config = dict(
    num_hidden_layers=8,
    hidden_size=320,
    hidden_act='swiglu',
    init_std_router=0.0143,
    norm_eps=1e-05,
    beta1=0.95,
    beta2=0.95,
)
Below are experts of layer 5 (counted from 0) of a mixture-of-experts language model. Rows are named router (the router's row for the expert), gate (a neuron's input weights, with its number), up (a neuron's input weights, with its number) and show model dimensions 160-319. Each number is 128 + 24 x the weight over its row's rms, rounded and kept within 0 to 255. Numbers have three digits each.
Before each expert's rows: a language model's description of what the expert responds to. This comes from a sample of Wikipedia text that the model never trained on.

# expert 25
What it handles: Parentheses, quotes, un-. Opening parentheses, quotation marks, article a, is/was, and negative prefixes un-, dis- after is, as in unusual, unprecedented.
router:145144102168137090133141131125089092116109111144153133087151080136168144177132098106103121134172121069171109157163155150120118173159120114148144134137159095134130087131124148111153103149067136127156093080143095128103118144155127134122090144170150137126114174113123128130135134114120107143104134184113126158084164123118095132113132096160165099108154122107136135121088141115126144132153140088107092103118090135188140109112099143120144128163140112147153094157150136133125153105098163
gate0:143097078113090089117144146092152099156180113119127128127127115157151176144170162145122105204100146137119168120130104131159144190142157115122124131147120110153132130099088138117127169146124140127115111133097152167132091120130110118101099157133128108131114112125090101128094163107116139134067148158115144149140145127092102150101151093154137110126095169104123134165105127143113105127117143129116130133140177147153188116098157124106160126128116112130142158098139139118137152123153134
up0:146131103102151052122098138137136141123119135154125117126139111155136147161110110136163158157099113141139105139099177082105127149159117117140171149118134159133088090097108118149135096144065117122111133167159100143152147150138104168080164104146130124154114139117157098112120114160118137127090116107140114144060138118136156097152125150125106123133181105150167142086175134134101126116119138098142126126144149149078143133091181102100147130101117127088110115113104116139121123152160119
gate1:189105129122157091114110141101158093139121163114156150153126123167160188151129120161133084165149095138133150131108161119187105123135114125161110140143129119151142132125125135130128158136147190148135168160134109087106118107153121110114097134106179136109113165139129099184110097173132128118163115110153114155131155137119107160150105106145106100102123096098149120165129134108144125158085120094149133121071121137145099111133125110133122079153139109143124125124125124153100151136114069
up1:136141123117114116075114145103106140121102124130102142152147113139162118155077117121113112162053146085062144113144126145146106130105106133131074117145141151104121141132111132167120115118155167129148138106135111097156104107172141125078128113094160146137135132166153141175111124170165120100131123108076145141109110085179092103134124124120121115118116118088114131124121072145165125122123127108116115151160149103114054114135115132150163093180142116167135154133116094167113135132128164
gate2:145129169133140162108112111156167119137095145130127096168113095154130129119097131108121148149139115126128095123119142145116128122156152148102141116151136140147106153118166132111186139143158131137171115168136155126093142122131108131153128090165124133077156136095103134129093146203147098104110116142123106135117196156090133134131174127176135146101152131139122130117151107098124121142105189142082106120109157101186119124138145162099122116132175125100165108132117121174122142111089135
up2:108134106095117106119128138091094115130122154141079138128102186148129112115166163114151138086110099131142107149114110129150123114107144117165120147098117117127141103110086166129114126145114098110115144080122112110172115154123128118108071145108116140148122146130130143131148104110107171159120115140172146130112088145166109131164090107104162113132102107170121111155135162152129138134152150105151148135150103132104137127138132102177119101146087117204109103141127096111122053173136131
gate3:129141129136119145085115151150124104142144159107091139085139158093139094139118186157135148080104157117106112123129136153174133112125116160119148171162104160133133131157084165130106127136113148164144088107147111100142155124122092119140101092128127131127114167096110156125127095124133096114111159105143106135147125083124152161083103109155165181105160139143132121140163120084144111153136118127101173128118133141128156151123127104092146141129130173102188134131105110118070125118103145
up3:129116119121118159129141090147130119170105125139132158090143142095113108122112109088122136099143107089131121113181188132099103165108146149146159172117127126127121150109074131106093089109154149133129124118165104059144165139086126153135132124120132141101150162113090165131143139117136115119081157136102125116152116124141138120135089160134157136147190108116138143116135144130144105187166129109152176164150116138145164154128120126147160135127097157082181155135105153103111157156166130
gate4:114137158118119109116102144129134076108139106132115158158196109123084155117111127142122151154106154108099105162123144134137141134105170151088137127153125111158114116122126131144167150131102135113162117053122107138102109149123060118124105132132162146152154114097123149140116138165174139148087129123119111126122171091142113128124142094079136112094131117101134111102124172093137134093109110090103111096145117091124149124115154149194093130112142138144124099164107144156139112122148121
up4:079156118155135107102132152123108088165151098168134090167177136162121163117114096098114152175136161115131105138123156159121118117122167117094134156160137146162140121134149123096134168109098124129088150105118100152142130158148092127121114131128137147123181129110125115146114120150150093163106121122098135122139136111089096142138138104063085143089082131111111104084138144110144156090111148121081139084129100079134139116104137127152099108121140161110144104157085123152108113098135112
gate5:137116099128131109144111154154116132116137138139150140140095087171172147150173135085132121151106105102152088147126113102119155153125123134136153165126112135179152118127134166100134124113124175115141118152088099134107135159139116132119102154133145117101153163094136081125137113130125186114091068164110125124111113186114102159167100093179178135130161107135118129117122127120144111153143123064187134144107118108126167152143066118136169166127142138142128153144167161139111119152143104
up5:186101145164160076149125146176162096140127132132183122124146124146149128137157133147130110122158139142115105122137154152072157113121127085157124145126091112161119107084133125153129120120164075113089130148120125076157132088143119146163099120120104142134124117113124125107179145149136150092134147120175126106129081111132104124144149107139109127142108173160176126137147157116137105111155162119121117132144142067110070082109090134167117103099133156174124107141141120119121102105146120
gate6:110130089135103132138159170103142116128184137157135131119112109109124162160142124131092123098128123092129126152126140128130151138145121122114125168102158148144086099145136147130125106104085115141152114109121154138108142132163120140117123129128121115190161132116139125104094144120154080112166091127075083130107136105120141129129167127161148141157106111089121185100095091091157145110091149114144075085117131069090128111141121130113123174122145136094115125138128136118129130103160103
up6:138114073144133149107140158088117115097138134141135135121137107140158105121093144124103120117118073110113107134114116164119121150126120104098132117153129174163162126137133140125134092143127102150129117141149154150125130157148061152095121132152162094101154142126139117104091155113160100122127143121113113126117170137078117121128156109135171149154110125067140140120138111090148130099157159145161087109098158137121076164109141121116142139121120149070106120123124134163152136159136125
gate7:116151127169143091140110134125076146130121123163162122125157094097151117159139134104110135158140106077078116113173095172130147139181151126100146112137155110131111104128136134161125134104128122179132147096143111145133169144145123111144134156077124107133151145107177168144100139100159128134104122133132103162100100128167159132112115095178148078142082117173144107118125130136142095134152104127099142112114136127113160134108120104112171151087126163157119131113139168119090096128132139
up7:124109091094139178116116119127141162166110120126121114128111108117172141154122108112131128151149085149128090104146089131117122127170153118120159093145129135137105115123131127142129123081140132144095131139119107133135125121167118105176116139103099060100106151136140145131132134144142138141062169134120121126153133178141115131104153137131159131118126132122165112077141157150129077126110117068151186102147129112149141150095145104113145150086148150152113093153146120114135084132148119
gate8:116119116155134122122081100090123124131104138096150107128131120144149127118125125153149120129102176107126119148132126097121126127132128132117122105138127066082149089126147139127128151139139109082130108139135128127143091124107139142123163113149137161177095147156145118127162127164132147135110121141082119127117186158164154132096142137139137120112169160097139138132137131104139148130129081114104092112113121161130141125130089095189167143125131147165151149108125125129126153130123130
up8:126103091151141131149156148114145151144149100149143083150140120172159156096124183144146123142121170124153088139124114099126125132162203116130084135117125115150138119151130139133134130135107125149165100134134131125139130132132097138121140083126142124134116184131154121093102131180119149089097092129143081120100120118167166106131128170144115112143121134139106150146127106155144133086147154126127074097152147146142144154152120108088161101113136127135115103091150097122129117122160079
gate9:120114135081142090158131085123121135132149089156126136159177094148107105170147119094113099143132147108123115105109098123135120150164122127157188143142114091106101106142157139137124088155117170163166097140128139157118123125118140186133168140103135137151169159093129121131088106140104153118181128074082113143081106152120101089133182136146134139086114114141127109114095121087128132137166168087133141139158138131141084118151160121161122133159121114150140119141110110155153141142156109
up9:162152155098134132162145129109147110173140069141147151120152103118158158136098124112128147159104170134108124155130153118147142139132149133109122129113110149068121104098121113108127138102112069130162141124148176140133120162100121136091126181104175140150127127133107140146171146108128103199141110093149135178114082143120136130111142138116116126096107114123149142137145076177121129130132139086148121155119126138091103127149169100109123096134114087138145173168134150099166166156141103
gate10:092097099104128097159163130162152125144150170148150101110101124140142130103117147146127094145117141124093132121209128130122125158134154141119136137138168116123122112111113119150124117153102136109147086120138169122108142089128156164123148174155063129156157124130156122145108096103160117102141110200115103146094132122127112104123181144130176167136119125122130117093156118109170120187177138157113111160083125105132100146123144125178169132118118090084150118140159100148115147120119150
up10:102139122147112111100145116144159175168115126126109182116130079123128141149159163115144102087138114150156161081072102128132102132144126121134152132110093123188146135141152101124132138049124138139082110146115121130114115111065093087081115150124148141144120134115138120142122152114127123129140122075131145092128120110126174151116104084136053099169127102154135098151148137163079128113111159107107115120111154147126166133096068172158100128126152145160115146123110091113139117141104145
gate11:123139147148110125164124134126106154132131096111123146093134050101154112166114102126131111097169143091106107144136137137122091118133143108159075204129126109096129129081126124144152122093094131093157087124112103178116098123133100115115130084124128130156137152072119151126147130146122162174142152081156121189145138135083085098086125124133136157110146106146132104134103132143121137117137140141154096141149142115130105121137159137162130102137118123159121146109152111123129125120082149
up11:149133134134081080195124139149121151136151097117106154059150087142108137157155108118157137159127144124161169120171116116142070134143167156140141168139119126120123119095127137160108102160116140104155115149111126122116149134096084087135106128093070115180182164099113144094141125128095120174155117137136150123166154098119108111088133102074145109100126101119134138104155179179097130142116129120144117113121126123108130097132147097136101138135106113127143120082128058113152129103169121
gate12:090117094100108106101117127162169098105093166105149094091170069124132129123120114138111122126119114138143164146141122100100135114137124079118152104104115153161126120126142082143129101141164158126142149103161124115084129096146130144099108138156095138117139177182133099131092114094137105146120155167125117136144164112082140126132147105131173152122160137089110143119134061118138098104153114098146099114121103167150144150147111110171114140153098105129150099141161116153162138125117125
up12:101119122122164147117105154086156141136146112123124120124151117159120124136148151184133131124141157167173143201145161117118109118096150093140117146149105125143148112087144149125148123157091182127182130144122110123099117108145126124131185139123137145101181149100131103112125166154117093178156139150130129061126131116113195132127154115126095127141153119138151179119165138121127117157135103115088120135119170138138156141122145094142136122129133110105118138088071152108185125081115125
gate13:087107161171106075129099160124080131082142151127151155127169138160185143144111114163138157159150107109117100142140091110108103161101133118146151164181136103141115120109116135129098180114145146142117132131087135142127128135141105097100088146073141115124131142122126191164152121151097109113156158115153165155138138154117128108121150146156105144142134098104116147135142147132107161171101136108131105095156123145123110103117144133141125101151128063126147138083154132142119091123141114
up13:161136132110148151137118116147123130143106117158153100107074131118108139104137153062104120076112156132121159124102114111120132100136081099079134123081129146113132126121157139095150112154132120112159126143174144104142125121111130126133140126144109105169139138123118135098111107114145167078133100109151150097109113068169126140110139091135137131109130178106155129119156105123110148106164138125125127137114172101098122143163092134096126151097127197118143142110163100129156114106142124

# expert 23
What it handles: Clause-joining punctuation. Commas and conjunctions that join clauses or list items, e.g. "resigned, citing", but, because, although, plus the article "an".
router:161128082104100070099123140144094078128130116160150145106116120143155126168152125102132102096106092134112128140157145131091109142124121094142149124175146093115147149106150120116177157151109157114134112094151109113100140143133100151108112164154168147125117166093137178115132129119139126121101179134119163119107160123129100095085127139091125099111160123132151161142090140103159114104139125099114109099092119141175166122093118124114135124160121125142133122161151153081110130101073140
gate0:098123092132134144105142097125152160107140091133129139135127084107160117169127114113123118104092095140111133088078111131127103127146130154143119152125111161151097162107187128110178162143141132096136151132117113161132114165149121143136136078108137118070131150085097157115161163110104125106114120148168150130140114135144145160134150124134131123120153085099089165094137136094139126139081096137124127106146124131126139084144106085157177129146092127152123117155104143132123118145089130
up0:146165124094123174172119112122090122122138157084150115099108151123133124119143095117143135144111139103151169133157107216146108122148150138111132142111113131120174133119121130130119104135137107106158120090149113122100141086117175175093105189134136107141108170137140128094127098122112144145113159121146203094080138118094138132117145127171135150109111164109112155131132145128080085139125126095165144071127144161116135109134122126152089152136118081143108106108111138103108178124118115
gate1:082083071124064151108169089115120112147089126123128136134085116127112113114143146134145138138127123122098139091121107157115109143174125129144094104140122115179162139130212130153125166188167098105120098099166138144130104139157095111171145100139141096145107091144115103167100122114184136134111137158130160122112117124079144150143106114096147138119151110062147153117119128151152120127138133145117160101100126160143098108122147119118114151107151087132113137163150120139108135113120148
up1:083070102119096122121182126154118099151161117103127103150108114099088115131172133155160149172161120108146163109154147133099161112161114124149123139147100153154157146106119160112125143108149125107099143080133173109129092163127125127137125120152112154081094121126084096142118123113161144101140157159142124122141122062082098129140114139118136145129174115101133135115141133184148125132106144146149127118150134130102141126129123078108132126121116131121070101145136149068090139110130140
gate2:152134122109095122118124160146186125139101122184160143114119120138110096128105125124146122116087128151145122111168103157138118113133113113127121119090132095129104121091121137098133112144061163146099136157115109102129141149120123142127111109162118147115090144093106151114139109149137186120103102114117104159087142079132140088131118121133186103159135129125117140148126140098113158120135120097126078160163096141134099094161100123094100107121133128116142144119091111115142140137109109
up2:145112123147104133161131134110123120147128172144145105148152126137108136112137115122160160132141171129138128141162093167109127117149141139126123111119128089098116121077106114092128132151093138101125117167136118075111114165138128147130081141165110137105128114094140138117128113173102190134107151177134102141121139119115167107151099164120168100158103129128106106149126123115137142149115141130112142126156113104163111118166137119092119147079116133088133123141069180110122145123131116
gate3:143183133124119160144100147140136131119163138112157156096130129148120180111136068151151128166137094152116116196126125139152152117166143131098112109120114139124159094089113118155143115181130127105162160133137150139094138121132059122116143099127153134117127122131112096109126177139092146162127119134109104143103120140130130124134115145141085113153132136122099127135133149116160148150119153067174102109111117096099121098121119079131136074143138107105069104122131100106150186092132125
up3:119155164155117102125117150111138129139105158156142130161100052117108117145129088082146099123147131146135159123127108132106103109169123141130130127079127130133169119104119117089153122102132100140149149119079123112172131122124180130143152160098097131100149140165103194126114137157097116151128126121143123114156075157119081116142178100151149146133128154144138124166104110167104090156142144135139138118137082135126120122085116143143113113153119142065151186129096124124104120160173115
gate4:078149169118142113086175135134080114121119137146099137163130138151169112133100127118132181139131118116138130158101118138133158169153132152075124162143112123183137128116147125143134120167103145126143123144147126098143120149127131116151070136130133097141093144123110158117088140142145116125087103126115124132138130117123147110143107120127103095135116147103138130079152136130137127142100113109149155130074089172139176107116147093087127140113136110158121118182157121121141119177135098
up4:096129139122128108143146089111092141173144150122177119140123115117165114101156145157166129159108124125080127124138165158130147130150157147131111158147180153121127133145131134130138133129129157104100075116130098142158086159120149144129102126118142090132133123107145113160067113118150152116154152150133114119119130149158112095126160104106148127084081107125084131114144148135126165132170157144137113098129112125106126085155157068140140106165145141103158134144178083145122163148114091
gate5:141175147104113086122121125144103114100102125123102167128133136170150125111084083163129156157126083132126132122137168130080158183098126112162139123104143111102139165088088100189152143150142122120125103127141142070087108130120130100122105111135119137113108130119113143120122143076132151157146125112163159105150152150139162106121146138104134134096136132147156130111141135132091113145131150146155108132122127135113142125165075124071106103138152112108131107183160087175066109117141130
up5:119127118122139122091089135111140116130172098156128143109149138095121152103117137112109147131130106135100178129120149116151144160131113136139161122110136165092139136152162133157144142169124086136131145093147117122096197123133096138150152115123111171099134113108150112152140126183137168134145105117106080144156108142120092150118127076162164150126179132125132131102081090118109155104130122159122153168125095141130106154136113121126090116133149157109139137116135114131130162117135106
gate6:134153152140144147103156132142112133143128111155163117156083094131130114131146126159134155087133145089113130148131147090106094118117107106151163125121096146143168148143105123131127110160101117149134090149089136145110070127110150184139180118169168145110121123131133116139108116118140118083120127115129123112132164156121137124132065152098124140114132127133120128112159177101111124148128124132113136147107078164105105140114074126163121147171130102092116133129161159128126124069127146
up6:114087147134145141098117095123108096080143116098166134137132126142128113133174151127167129076128116119085150153110137138144137118173133107099184132108126098138092170134142089158090117168118129154154103125143106138117150094128120145100138116157106089130191147134130158112089114125134093115129115152119122146113138146135122138122094100159108120108103144145141117140123130086106142130129113146114136142162099137055130149121099102148125124143136123133141131122085126133174157081114152
gate7:144150105115115156135185145094134112139165138128113157100101091125124084170111069109111164139082103132122181126169127133164152138118108112149151159134095161162125150165075116133159089182146096121105101108133118159132138129111168153158127139117129141105118125129124120115139132144157135093156135103076145145100115123145132173068115139118103100128153141112106105109162097146112094122161144120119124117100101138100142134168132125136126113108117147155104151112142121134113130130111092
up7:123161142158121133105159079107130116111165187120141190144094088157149130146115113156154145099110126146167125135127122148115114105150154140146133142135117103166138143162079105140112139153206112130120084109142131101173163120108133131131131120158141155097111126137136141107159096156146115138169141129126093096166133160120131132122146112112114125148136117138080111147186125132104115095086163082160108091135117109139176140138100080117097101104138110133151082156133123137149163151089079
gate8:154106146144126145157126178113124112139093114108127139096142143119154085122153162094148064133147115109150145063134085161090123116163110148141162116132156096129108126180115111167124144135116142113134122172152122123136118124097098111108153129108153140158154156130098112164089100139119159115149125140111109156144156142104151141109093103104137106159144078114169109100106125150128107140108139133154114128141131144155131135108080083092119126103124114150140185120162085119080124127128139
up8:146125092115152142136143128124148118117135099157115129139096128167135094135144135133123182199138137108114115172096130108133102130106114141114116150138084158094080111122108132139116109140134109133115129103101106147141142122102106067145142098152116157112062124158117098117156105138119157153135110122132125113086128112121122055153105146156136171147187175133143151168129126123209138137098152144111107134086117172144128112101140168110170114124126137125121099143131147117134078107129106
gate9:142130121121130116138115082152128087109124104121150135121100116097140098106118099125128139203117067109163084121102122125132116126083104154143158113116115123083135149118147108093140117105114156134153088128095136112120124127137161112180174139133118138082150131089143145132130121133138158123153135120080157126121124118158105081170167097150136121128158134170103133105117112141171127114129159085140120092102129118113098166114122123122131178132128099164101148099129128156143137109087106
up9:125103148099128151146156128128138077118141125141165116146134128116135119116137110120167149145141119118116130157082076100113168085113102125104138090143097137126131136120132154134180127165122147110141113142110143109123091122113129108106154132126107099110157127092111157133120119131117161123097181101071147134098128126120147082082125112170133108139134070151150140122114124142153144108114157101150145118148157130077130138124134131084134123108094146124082098136111138127189148126071112
gate10:154076152148130140131161135105126137128154140089124109123143139135113146106121148116112141129116135144125110143139144121105146161105129148139131144138122074121100109126110142119137096131177089126112096165111117099107102147137166165147129121134124161112100114114112139159145111121126147149187153114168121115142101104142103129118109104142087112089121139127087156133108120112148106100105118093182074117110158097111101165131139141135157101107115116112124140155155161111087116124108090
up10:141155121150086106130131136099135123151086134108132145107163099124118147176103162116123134138156114152144189103132107164154139135111107130101130132119191116136150190119142106141107164135150117099143130144142127193121169131126150098134087099126094097119123192119079148131115154124148142103116095096141155138123122113151107131119157112144163114158106113123153139146117154126084131135133178162089143102133122148090166074131141134155102124123126100109108116113139132167132116165136117
gate11:157169101082120162159124129112105096131131120137120101171143148114128128118132093096108106071095101132114137111084136113080132136150125160085133124124135096109147115127147122117174129127124159129089139098073120118147150125116144127146143133134131131148136159093101117134117162100150126141166114138113130125111132127158131109154138147095127138148135144117142075091151119109103122156124150115098137110111167145119131101150096126105102115152124146134105149124155149159139171087173174
up11:121159104134163135185128104115066145137129119133153144142122137125089138149139076128128079084095098112106113151086130095130123128126126175129165139126154127135128138148112126129119156142139125131116105118094115110110148142151125112139142130158155133128137129083143136156099148151139135168164132149122151095091178114128174105175123116081118127091171122132128130094121101120101126144164133116123204176108131149152135118117140104128112129135091130152095132100111117143127154094130168
gate12:116133125100122151126131125080127137112167128105159144144144111110095185178118139138149131155115137101139129072142105159100118124148069142149088111099135122146190090122132120110192166157145114112147104143087105137130149112148133127124108078112139141122123108100126144164139133092178104130108138171120114122179160139172097112122119106133104118127129146086099139139154092131151107128133119118165124111134099090133122166140162124078155136131076138124086112118139115123141141091137102
up12:107092134139124105135094113126136130133136126142153130125098148127157112136132121179168148135165115132083155119130169129149142122150180130143134129099115143139087111151139137126107108139143084101147171147140155122082122129109116109152118141140114119153106122131165131097122158126128167135119121095126135144069079094109157131098087117133151131115093144128174136165151123123161114117164127126129085122114108125119141112118092095171109122117147091119131156146112104153079104205147137
gate13:142150146156104100147168109097131077079159090101148140093140147124154119151140128110113107124161124172084119124142126144125127102137130150105140116138179138163144107134134150162125107166091128148157104126080141135130148147173123101115130141142080128163142171118110110107132137137092152131130116140148097135156144159123142136121123141115172132129137117160153139135125109113109199099148152160151099152135131156117171116181152084120112166111123116127103121105100108136094118132110096
up13:147129085128197142119118126139139129155125107168106119129129140151103174151127164152127130080144151107098133145123103130128146153131100136103129113128109177127105125138127137081115108086090153146133104114152127143118097102083165103133168158157147120104113162126123123144117123151094173100146077173139140163117119102135081107146105115136079153138166129154120110145139109121090114138170095151161133133135135102115124049117145095165145101128111142116129143136106113118137124124091136

# expert 9
What it handles: Table cell separators. Pipe separators between cells in tables of numbers, votes and results, plus semicolons and parentheses in lists and citations.
router:162124111114178086114130157117105081125123099140141168098163123139156147156131131096077077087130109089156137177145171148112114157159094114131145110151161103109181152124175152120163151135119149142149107104135094090160137162155121138140080160150161117119128125129142133136149147146125084154134140171142121131075117105110105130100099130103101117107136119131110149129093129112122111143162156092084099099122112170175141139098092157098163094159153126142116129116144133109124136113116165
gate0:146128125195129127151172117154152147135180079096116131119099105124120170130125125113131111104127107129113107136111137139134132164137117102112096122143149158093149144172180160126144136172114106169161090088126115149131163106129122137142097129124196127102146152146118098067133125182161116128120150088161169137121132130123124139136129136166143120107100173134076115145111147142124125131163136128135122121127147149167141101089113149130141116134174113199166094105100114131134109170118143
up0:125102141105163097112102096171156125117121152144122152128114103176140163153093167136148121095080120136118126176112121165133093159165165145103104116118129147109103156112150127115158135160154128117100066140123127112085130126134092087145146116132123116142098144135143119142188124128166146131106149115109137180144100120186143145143115128136151113156115120160095130135120129149138144143181153152111176147147138163133105112131169084119125087106145150184132137133131083107116119158127123
gate1:141128124095128066116118100122136112127098142149137170109126120122144090153075103139113124067140111117098142083099119095116118135156104133174131118122152097141126148091151111129148138129159115135145109101143146174107121130096158109144146113161068088131121112087137162139123122137119138113116143134165155156159117100119091124138134123110098155116124145132127162116173200144112178124104124092159134125125147121105137132083136161101104121109096111100124149126119069143165167138121148
up1:115147161104137137114110155179143143149145117142119095107167148131106132132165099105156118146127142126176133138191126156155106180093162111092139125131110139054130078133139108143147136114140122126150161177118144118105146127136134142081117151158176130170157130144084113084122128139140126149152136126136085090107135099159147145095128144178166130143179117127088124060098116099160124122145151130145121132134157118147162114139111105097139153109120129159104079095106163152113138136128124
gate2:180059109139119154152125118132163127114158132099087132157141137111149134176102154135155096168119129120139120129188098101113137124132100132146086109137139114141123168119140119116137085148168128101161126144162098103122130144121163109161135171159107124135165138097122143185131162155099149119137148163162101133153140125125120111130130129113134117090156154107157094092182184127120140154135144101116091053139117148127107099133120139125119112149130124104108163114142111135111148127119140
up2:141132133139150144151200152129131147110114152131109078109114117156153156109160089146123156114099119183097123125130117111122168145127119093111165130111155144135128116158119090106129143165135111096112094138133096142140144127113130106102148100078216108112095095122154148125132117111155111152102142118071130093075150122149159132113165157163092138151094143177139145166099116145081149111139115108163155134153094111161152131168158080094154150129140137130121096123137146164113081130135131
gate3:142151170106136115122091115099087157086114143085096129127120130115104144126137137128101165135122102112165146175113141120135169101136139125147175134154131118127095148103105117136155116160089109175118134164121123148178130117152137079127094121134141126113100138097162153129145175125152095101123137124126126125130122109110118117089134154159156113127105065138160164115130100144140146139127081132133098081097127142147143127165105132153178132162164114139093128129108170118131129173130143
up3:169152117121203085145113114087143142145126116139170131151169114105149061155121126123123139107159118142133120149121151177106108119116164139092167115152164123134115128143121111112110116147141113153095149084103133173113131096105166141154134126187160134125124121115121106084138190163131101082105133146141109117140128108141148139160095156123132147125094104118145116153138151121086104129127143109137140152148123122120161181100141141109159137129168122141110147161134130135116140125145148
gate4:131135137116137108133138121069172173144119145095108092135136128162130110143102149124101092133068081133099156110101131159158112160134152136151104157113119145154105144143148152094116125153130121090143108136087173134129121134079143110173123182161111147127106111123134140145096134109102167109160132133111105114094118104145126135117121137146165103147121110155142148095106117110073137162146096113149077094112112147123132106114111130107128122134141138121078132138122111089147113099108086
up4:158101128151148105127119140097125142140133207121111117124107130137101072101128123114167142105109113157095129137070145151141129161153138119107122115095151089088096152143091131104125141118137112129114111096128159129115155117091171143163126116138107126127119132122106127131084131120142162148138138189084094143133115149151130122127129145146142096155120144141120113139163140127126115140123102144151128134114104112145089090116142140136065116119153139088124124178106070094133091096146165
gate5:108116132170175146094131103112087094105123126107133162139167157160143155137113157130144119147131152164118136106130141124125090127154144132149103126120122144066144126104104115131142120178137098076163128152145168130104132147134143152140105094105134130098098093126138142109163111111115105079104140083160092104133126144087084132129148187126114099131143129153102120135151103103090131126104125123157095073125121176129105159102145134113129109123142095163105110066132111102151147102117174
up5:119156094072095110145137125157167109141110121123113096149086093107157118116124075134158126115144111134164105143104118161101126151108101152066175116158148124145140103153135186085146132073125128124085146143113082133125124086145182097148113125164132174138133155195113130154076114146104140152133135122128153139158086132152134143163102075086131117108127116112117148130129124122119127114109142152135153148107102097122160128120117096127130135124121130133119149147125161130096109139133131
gate6:113124127138144121111111169119164129148116145114125100128150129131132095075081099138116136044177119133097131141101130133151134118156128115127116117175170118130131117101124132146144123127129163133103119166105140138131124125126135096133153131144105108123164103124113171156125117167126120135135136090062167128133101082104122128070135154087149116132151189101088087142124121121108164198162134112105112145112113141109162148156101146104067121161103134127137156105118116162110130128108153
up6:153121138152109137122125154132068114140150145128145134101106106133147083135085160135121117138085096106106148160081124105135157169148142117146145154160130129156157096132164070110144097104110120135144168096130133110105159136109122103105119136088115158162157125142097138110091068116165106080122097132191137158143173120128156110110102113160114112139116105159114108157096107149118120088120161096122100104126137111116141117144120125098158106156070141094133148176083130127103147154150116
gate7:145098164154147093086113131132112072113116138106121126097117101112142175129152117122177145122139106116121140111135139098142048140146174143153157109111173129126155109104175157140123156077161136097141157133114110150134094136091112105136097140180115110127110139148089123165121119138146129155151113119151172088151082115139157112130105174131094142153100123157123111119142144136143145086126122146095112158091146136148110135127120170164120114106119105133105136102177114121070179121145131
up7:117127123136121152147154163184122126086076115103142126135126079124117116143134131116123142073115076124135194121188139105134126115107164125167141127116138123128168115125138166146107117113092107169082109085125149133129132120147163144122146114140148160132173151163131092145126142142132149166095138102141139132116122090140164101152125150152121128156145106144115095126160134157172123111087122121107147118122166152134115114157130139109155114129060103145105142098147140123136134130105124
gate8:116160109126142128138121092101097116100123138155136098107165112112072157128131106110140113087143099097159140132138106113131150136128153110089126123150123114111099112145121103137130072174182099085142120140115098123122147112144132121166102166144127138145115102158125157111136071108130170112129084103146165108160124135119090115122138106127178152100174152109136149126124131128131139125148123114088072139092155148109149149129131139144125102125124138091116144152091122161169119135152141
up8:144115154143102112139145075144102153121128069160096100085093147112139129130130123153166128188124137116130098172167136134106155126135108114157105139084131135163124144080150126147124092137076093143186162110112122120112163134151127137099134100165124110158131101111138135090103121112140121181137136139150102142143108146145150119122130190146111100147132048154139137092147139108151082111134140118122155132164140158149146144169164152133138119178093152142158094136151124116140106104121159
gate9:113138116116146121166114145145146131128146145128092112091159116102151144118151139127138136114100121158149136126149136137118218160105188098127172125128071097132115127160082111171156127139132107102133108107125121126128144133125092125111123148125140146143097144153148099146162140131132142145145170136122087155158149118138118094161160141142093082123095096118132117156073106168124122133131131127159127152095124168148142134132120142136126085155110078146104087135095144099101086161134127
up9:131113120114128117104134167116107109101152150114096112131108093083118152120114090151124156140124120105116123141098124139108177119162100132168071142154144159162135148146098151138151092091094112091147122157140138154135199099154128112152150100144115154097119094149116140144114133113148132158137131126105158098085148103180114104115124080105118082115099084161110129141126114132095100125112148129177159129107153139116095146088103131125109127139111145117133131115123140119147143088089084
gate10:129081155124150158134122151104124101116117119106131156109099088117128103111147123152135158148098124135103147100137178154105096124147129128143116112128191095141141126101101110133135089141155134091174131134079163112163125136155124107133089095099144106142145142104119134118158161124161120088096102114071112093138131109145102066163073179171102120120134116112161097120132113142121146149170126137151137075153169164099158114139104151126153109147140125086106144132112125133148114125145145
up10:156161114152120095101154131110168150130112161120133126169184136132091131093105125139114154144116187086131124135110118124112122115090102156139125138109131065101140132137124120110154164104141098133116134147099148119186088105131096158131165127133107136132120122152164113157114146163120142132132123133122096151133125096098175117124143132136130125079173169150136146147199159122128145134132172151132149094091113132106164120125141149077158084130076096086131142112114145134131151148095174
gate11:128093136149152104136159138083156092131143139110112115129141154123118128093132106130135106117192150172130085116101150100135145195133105111139135126130146131071093118074107139101165152130116165124191138085163145151123130169133204118110141130152098110160086101147107144114118135112109123111149163132113118131118146137140132125151113115128153175149102119125133138132097114148119141113124134178089093113115105149150141133183142151127085136106120141106122094117133091126126170162115131
up11:104143166144139104118135111149151187147118107119118077120142130113107110125141164136162145148127120153146056169150161148121129112158149151129121129126138109130144149158150137145102135092154125110113118126128144143107090101112083136121082130115139102093103086142155112104124152121106139153114104146139097123107131115151134138150129193105141101149144134121113117130110143093139123131117137107150130095154135140123136154052144135156173150112116088129107078161141134088121140131118170
gate12:153149162186118141142109095124110180134125165146127089155153126133140133128144126093117081116128132181149169121121125123135169142133134111113118152124123124099134089172158154124145142127136121100169148112138129108163148130130124145151098130126132093133167134141156136112183129161096116138128110116124132147130093108104157102187143098117116138136113149155126107132121146132180102112167117161145160099145130123169100130130136118092123125148089115097102093135123126113111146133123125
up12:093139145142124146106178155118110122124110187082119129094121145099175127141168103104137149123116127097116135137150130114093135108101085142140115100146137142125100110069118117139113186132096149127116137122092156149132090101124086093106174145157116089145149089165105134121113123169132140130168107128151150122110129111120118152125142127111114128158157147105169087127140143111126165119146132157099112103136111136137132122109122132152148183124153088152140110151147127119114146123146139
gate13:161124145164151087107141143137153124133187151104071100161120115133077166095123077149152160101133101136116143146128094136147149125125113148109111101093154119085118105156168111152100123114144143154132099117128147146114148126139127158122112107117110167116139132100137145102138085136142087082076173168131128135085140130181154128121109099140118092108088109158115167139101151096105135094109133113125115129133142137109106105128100096114138144162148067150115160163110125139120142133132131
up13:132136144126138119078120101124132119119156123095094108163140139123107104141128120143091093087101133134119156155155136161126106127097075109150150144105109129128117120172098116157119138151114115110117163157107158179137141150145137098084103122132101154143134141173110126117101151155098130133152125212080113117138153130135177126107096136153095117145116167117134118126157109097132120114124116112119156130129108135110114136097120149122138159130100097133113147088149147107092161119133174